Weights of a small mixture-of-experts language model, trained from scratch on English Wikipedia: 64 experts in each of 4 layers, a softmax router.
Below are experts of layer 6 (counted from 0) of a mixture-of-experts language model. Rows are named router (the router's row for the expert), gate (a neuron's input weights, with its number), up (a neuron's input weights, with its number) and show model dimensions 0-255. Each number is 128 + 24 x the weight over its row's rms, rounded and kept within 0 to 255.
Before each expert's rows: a language model's description of what the expert responds to; "comes after" lists some tokens at least twice as common just before its tokens as in all text. This comes from a sample of Wikipedia text that the model never trained on. Tokens count by the router's weight.

# expert 45
It responds to: Pipes, hyphens, colons and equals signs opening table cells or list items, often just before a name or label, e.g. | Charmed, - Standings.
comes after: "\n", ")", "\"", "3", "4", "6"
router [154 166 100 111 106 147 140 143 101 119 106 141 126 114 108 137 131 110 118 160 139 153 160 149 115  89 124  62 101 103 135 141 138 106  75 129  90 102 125  94 130 159 126  93 110 103 129 139 162 165 126 130 140 114 145  98 135  96 145 145 119 127 117 132 176 139 142  78 105 150 124  92 135 105 139 137 161 117 139 148 132 119 123 142 172 111 114 150 113 124 112 129 180 118 100 154 180 146 131 140 113 149 170 143 109 183  70 119 111  94 144 155 142  87 139 125 171 185  86 107 138 121  96 158 129 131 147 153 129 107 116 123 154 128 141 153 110 126 137  93 143  84 140 109 153 131  95 163 110  96 158 122 124 142 103 141 104 122 121  98 130 153 127 134 153 164  80 112 107 133 142 126 125  90 123  90  76  91 115 123 136 146 101 145 126 114 181 149 103 100 165 151 118 111 110 159 145 155 116 116 119 121 121 178 125 131  95  95 110 137 158 139  99 166 126 125 160 169 107 136 105 112 146 130  97 131 143 146  99 141 128 147 118 135 121 165 135 144  98 172 161 115  69 133 125 107 173 162 126 155 145 130 124 125 140 126]
gate0 [135  96 163 123 139  69 126 105 110 127 109 135 134 124 128  94  94  87  95 136 102 138 145 207 182 118 126  89 137 129 103  88 132 148 199  89 118 133 107 134 137 137 126 122 108 162 140 140 121 107 139 126 154  99 134 131 133 129 143 167 130 135 173 134  85 125 136 105 120 164 129 128 121 146 107  92 135 152 135 127 140 109 137 152 138 159 146 132 127 151 113 141 171 142 131 122 119 100 128 108  79 139 117 187  61 109 107 125 108 143  85 128 112 105 152 132 138 141 108 148 172 116 130 128 125 116 115 112 131  88 133 104 127 116 162 125 113 164 157  88 176 121 202 137 111 161 164 120  85 121 145 165 106 128 146 136 130 120 150 123 156 123 142 156 155 152 138 126 149  90  97  98 158 143 139 155 130 127 132 143 119 109  89  93 126  99 112 153 113 109 120 161 149 115 127 124 121 120 129 142 126 171 168 164 153 119 139  76 156 128 132 153 130 118 126 139 138 130 141 155 149 141 104 102 125 140 129 131 138 116 103 150 137 140 117 140 127 149  98 210 142  70 150  84 123 116 118 109 151 163 140  98 123 114 143 124]
up0 [157  88 130 136 131 115 137 136 129 130 110 127 126 150 121 131 142  85  74 104 108 152 141 169 160 111 157  74 128 117 140 107 103 144 141 127 108 118 145 100 155 110 167  95 147 180 161 127 124 154 143 149 139 102 108 103 110 157 130 112 111 119 163 143 105 143 101 116 132 111 144 148 135 125 140 100 129 137 146 152 150 109 162 141  83 122 116  95 130 153 121 118 171 121 135  99  99  94  89 109  97 133 134 178 117 122 100 110 128 128  94 112 130  87 146 164 118  98 162 139 163 146 127 145 132 150 130 145 151  61 155 117 138 121 132 136 103 139 151  55 174 123 179 105 130 100 121 143 113 125 139 178 130 108 147 144 147 173 159 142 162 128 141 120 146  90 139 106 128  81  99 106 150 146 124 183 167  88  85 133 112 147  79 110 128 120 148 128  99 122 118 163 120 129  84 147 106 104 131 124 177 120 137 140 128 116 128 112 155 118 150 156 159 139 118 127  83 125 134 140 128 157 120 130 116 124 130 144 108 117 105 156 111 111 141 152 107 152 105 183 138 106 130  93 128 182 116 140 147 134 179  92 150 101 120 148]

# expert 13
It responds to: Articles and quantifying determiners opening a noun phrase, such as the, a, several, many, its, first, often after of, is or as.
comes after: " of", " is", " as", ",", " with", "."
router [167 143 102  90  88 112 164 150 105 119 108 150 113 102  85 139 160 113 115 160 148 141 166 155 116 112  90  86 123 100 132 156 118 135 130 124 126 116 144 132  98 130 107  79 110  86 133 115 132 132 115 129 129  92  77  72 136 141 143 122 157 153 148 159 116 131 114 109 101 125 114 124 128 127 123 149 139 148 130 104 171  79  85 124 144 118 113 134 137  89 108 145 150 111 120 147 117 162 166 157 151 144 158 109 126 133  90  74 121 138 152 168  89 132 139 124 170 163 102 138 174 121 125 133 130 133 138 142 135 126 151 125 138 161 149 136 110 154 142 107 160 125 116 126 133  93  76 142  94 121 157 119 116 150  75 111 136 125 114 118 123 145 151 128 124 135  89  91 117 135 119  82  95 143 129 107 114 123 164 122 130  99  95 107 161 115 166 152 102  86 131 138 106 128  97 145 139 138  68 116  88 140  91 129 162 123 105 113 129 153 141 109 127 136 150 139 118 175 109 126 132 137 163  84 119 161 150 135 107 148 139 145 146 153 108 122 149 175 101 153 150  94  82 175  85 127 135 178 156 129 154 164 112 147 147 115]
gate1 [ 69 119 109 145 156 173 142 152 172 145 136 150 116 150 161 104 129 122 139 135 142  97 125 121 112 107 111 156  77 145 110  84 131 146 102 122 149  76 128 168 167 111 107 111 126 156 164 158 115 150 121 143 131 130 124  86 111 120 122 120 141 137 139 146 192 151 125 155 159 111 155 156 132 120 110 109 120  97 123 111 133  69  95 164 147 112 171 143 136 144 131  77 150 190 117 124  90 134 123 150 128 154 117 135 114 114 136 148 173 137 153  96 114  90 102 120 127 135 123 171 120 100 155 139 116  97 130 111 148  89 148 146 123 152 139 144 119 178 109 103 142 117 147 106 148 112 136 157 130  94 140 112  98 106 116 111 111 141 167 128 143 107 102 177 125 144  96 139 133 135 158 158 101 131 114 119 134 114 127 132  78 170 105 162  84 143 144 128 183  78 139 136 154 157 112 158 131 120 156 153 112 143 132  94  99 144 140 163 155 127 110 100 129 141 186 131 115  80 117 109 126  99 149 135 159 108 140  94 125 129 128 104 133 122 121 137 138 149  86 117 121 121 167 114 147 132 106 143 158 143 169 161 129 139  88 131]
up1 [168 140 106 112 133 114  85 102 109 142 142 115 138  89 108 134 124 108 112 124 109 136 133 136 147 139 133  92 145 105 169 175 122  72 121  99 117 156 100 107 117 150 115 105 142 134 116  93 106  76 112 116  86 103 143 140 140 112 163 142 150  91  65  96  92 151 132 131  99 147 119 121 108 104 159 145 141 128 131 159 128 150 156 147 107 147  89 110 140 106 134 164  85  83  91 130 128 147 116 139 101 127 140 111 135 134 127 107 125 121 148 180 118 123 168 118 133 108 126 115 146 150 105 142 158 140  95 130 109 175 121 120  85  78 101 133 142  99 132 139 121 133 129 143 143 112 112 100 135 148 118 117 133 130 135 140 176 125  64  84 122 153 125  81 104  93 182 149 110 120 101  93 129 107 102 164 147 143 128 138 152 106 141 100 159 153 128 140  99 195 108 113 114 114 100 123 109 122 128 107 147 151 135 166 176 126 139 110 117 184 156 143 137 122 114 125 146 149 127 167  97 176 102 138 108 170 108 125 161 118 143 134 132 130 150 126 144 116 161 156 166 139  69 156 144 148 127 109 122 123 103 102 131 128  98 105]

# expert 28
It responds to: Function words inside noun phrases, mainly of, in, at, the, from, against, and colons after infobox labels, like Mayor of, Domain: Eukaryota.
comes after: " of", " in", " at", " to", "ed", " on"
router [124 137  87  98 107 120 155 175  97 112 120 135 122 120 103 177 141 101 130 139 144 134 161 127 117  96 155  92 134 127 121 173 162 103 132 109 104 166 110 104 121 147 122 154 111  90 108 132 141 119 129 116 151 123  82 122  99  93 144 118 133 138 124 145 149 110 143  96 131 169  75 120 139 131 124 130 118  94 162 128 156 125 113 104 159  90 104 140 128 117 122 128 143 113 153 127 152 137 167 183 130 170 175 144  69 150 119 120 121 123 143 122 121 106 142 115 166 165 101 113 162 119 115 157 120 133 133 140 139 134 119 114 198 130 164 133 126 131 149 125 135  89 119 125 119 101 108 133 118 140 162 117 139 127 105 165 138 134  88  75 160 146 152 111 137 141 106  71  55 144 164 101 145  69 149 121  93 110 135 131 139 107  81 110 146  99 152 168  90 124 175  99 103 146 116 153 120 151 146 145  81 115 163 144 119  92 133 121 107 107 143 163 103 168 107 152 142 171 113 126 130 133 136 112 133 147 131 150 115 131 101 122 128 154 116 140 122 152 120 141 143 131  99 163  80 118 157 173 144 134 141 159 136 142 121 109]
gate1 [ 89 110 118 104 198 100 151 107 158 171 133 159 152 142  91 140 154 119 121 101 129 121 134 149 131 111 136 128 118 112 162 121 125 110 171 138 140 158 147  99 119 124 126 119 107 138 116 113 115 113  69 118 110 109 160  91 157 127 111 120 137 132 124  88 118 144 147 120 109 143 149 121 106 141 118 141 123 153 135 170 135 158 129 140 131 136 133 107 130 135 128 116 166 148 124 131 155  94 120 128 141 121 127 128 124  97  75 144  95  96 132 147 124 125 152  95 128 100 161 167 111 150 138 114 142 163 170 128 102 144 103 116 114 123 101 143 112 198 156  97 117 110 163  92 136 141 141 147  81 172 102 121 153 132 135  96 144 158  94  88 156 154 135 167 145 118 131 121  96 154 120 126 114  97 152 125 139 144 180  96 129 130 113 117 131  80 144 120 133 127 124 161 150 114 121 171 124 164 175 158 100 131 126  95 146 149 115 108 107 125 138 116 185 135 147 159 120 123 174  87 114 125 101 125 119 116 144 151 114  79  97  89 131 119 132 120 111 107 180 159 113 130 127 149  47 138 145 161 124 146 150 134 108  77 178 137]
up1 [171 155 108 173  53 147 130 163 106 115  94 106 132 135 174  91 128 130 118 145 122 122 118 127 149 129 140 138 132 147 127 114 106 147  91 119 134  81 118 152 114 120 111 122 125 133 126 153 138 113 125 156 168 149 129 178 110 115 163 142 145 137 118 126  97 151  83 133 163 130 145 109 159 124 131 133 136 108 111 123  80 109 144 109 126 153 134 101 138 167 108 128  90 108 131  97 109 147 163 120 125 151 135 112 125 156 150 107 134 130 112  88 117 136 122 146 109 126 110 108 159  94 142 131 124  94  74 135 140  94 153 168 118 143 175 104 133  76  95 150 120 149  92 172 151 128 102 102 155 100 151  97 114 148  86 164 104  99 154 200 100 129 126 104 123 172 131 129 140 129 111 143 170 172 128 123 105 119  89 115 144 106 133 146 106 162 125 147 133 128 142 117 103  98 139 123 128  81  87 122 153 105 122 120 104 101 118 132 177 131 139 113  87 161  85  94 139 110  99 164 112 113 158 151 105 159 135 118 121 157 114 137 155 120 124 128 155 165  88 125 136  91 110 107 184 123  97 101 126 109 120 116 157 126 105 136]

# expert 41
It responds to: Line breaks ending list items or table rows in taxonomy boxes, discographies and election tables, plus spaces between coordinates and abbreviation periods.
comes after: ")", " |", " No", "ism", "a", "}"
router [134 150  80 100 101 146 145 153 103 108  96 157 104  91  77 149 146  92 102 140 172 158 124 175 102  86 117 107 116  90 162 150 169 112  90 133  95 121 107 115 118 146  96 113  87  82 123 151 160 157 136  94 107 117 109 108 138 110 155 141 140 136 148 150 159 148 137  91 111 155 118 114 105 115 127 158 151 118 147 121 160  92 113 129 155 122 116 158 113 117 119 115 170 132 132 150 140 147 120 155 151 141 160 124 103 149  79  93 150  96 121 134 124 105 159 101 138 162 100  95 151 100 106 132 110 123 122 144 151 103 140 106 157 161 136 148 125 146 151  85 138  85  90 109 118 123 130 172 106 118 142 125 113 134 136 148 141 154 119 111 148 141 156 163 173 162 102 112 102 146 126 103 127 104 136 104 116 123 127  78 146 115 101 119 163 104 149 157 120  89 130 136 115 115 102 120 164 136 102 117 108 127 146 166 114 118  90 110 122 130 153 140 108 161 150 127 141 144  94 142  93 129 168 104 104 123 173 168 104 152 139 161 142 149 107 158 153 167 116 157 150 109  94 146 110 124 141 184 161 151 148 154 158 127 120 100]
gate1 [145 132 128 146 149  73 155 156 108 132 138 120 104  88 108 144 147  87  91 153 177 108 124 101 168 187 126  93 104 136  89 105 132 134 108 130  97 149 149 146 105 104 155 126 108 162 127 153 141  94 122 145 155 148 149 147 148 124  97 138 142 115  90 164 130 140 113 121 146 165 141 126 117 125 137 140 138 136 138  94 109 113 116 126 133 141 114 133  98 129 133 135 111 162 161 139 112 144 108 115 133 141 114 104 114 141 157 123 105 101  95 106 102  74 129 140 138 161 100 150 146 104 171 122 149  90 159 101 130 162 120 121 167  93 125 123 108  59 129 174 125 148  99 143 148 116 130 132 117 131 170 108 105 110 116 117 138 159 140 121 139 148 163 138 133 102 118 126 142 112 130 185 120 164  87 130  75 131 155  87 116 103 112 172 117 147 133 151  96 146 129 134 109 116 159  92 124 158 144 180 158 133 155 154 122 146 141  94 132 152 170 158 166 146 147 151 119 106 102 146 144 142 153 151 110  94 144 143 157 139 116 156 104 155 142 150 120 153 179 116 138 112 112 115  91 132  86  86 126 118  94 162 125 149 140 187]
up1 [169 106 128 118 118 166  83 156 154 131 123 122 111 118 140 118 107 103 144 166 125 129  95 170 131 162 144 149 126 146 129 148 125 121 147 142 123 128 139 110 164 141 141 156 129 103 150 102 147 135 100  75 164  97 129 105  69 130 103 131 156 122 117 130 111 100 139 143  99 116 119 134 153 144 136 129 140 137 113 131  92 127 121 157 124 124 133 119 150 147 132 135 125 154 152 118  97 121 107  83  91 100 130 118 147 143 122 168 106  97 143 163 140 128 186 103 167 182 131 103 149 176 133  96 162 139 200 165 145 141 132 144 103 153 142  92 128  96 117 171 159 119 152 149 115 161 129 116 152 122 111 125 106  95 145 136 143 128 123 105 115 120  65  91 166 123 147 163 124 129  41 109 110 127 114 107 124 157 107 119 132 108  95 103 155 107 160 134 116  87 152  94 153  60 148 128 133 122 163 193 113 158 127 129 138 121 132 135 144 145 132 118 161 146 132 124 144 109 131 126 154 150  94 132 116 121 100  93 152 104 123 160 127  85 130 183 121 141 106 139 110 124 137 131 129 105 105  97 115 123 104 137 141 117  99 163]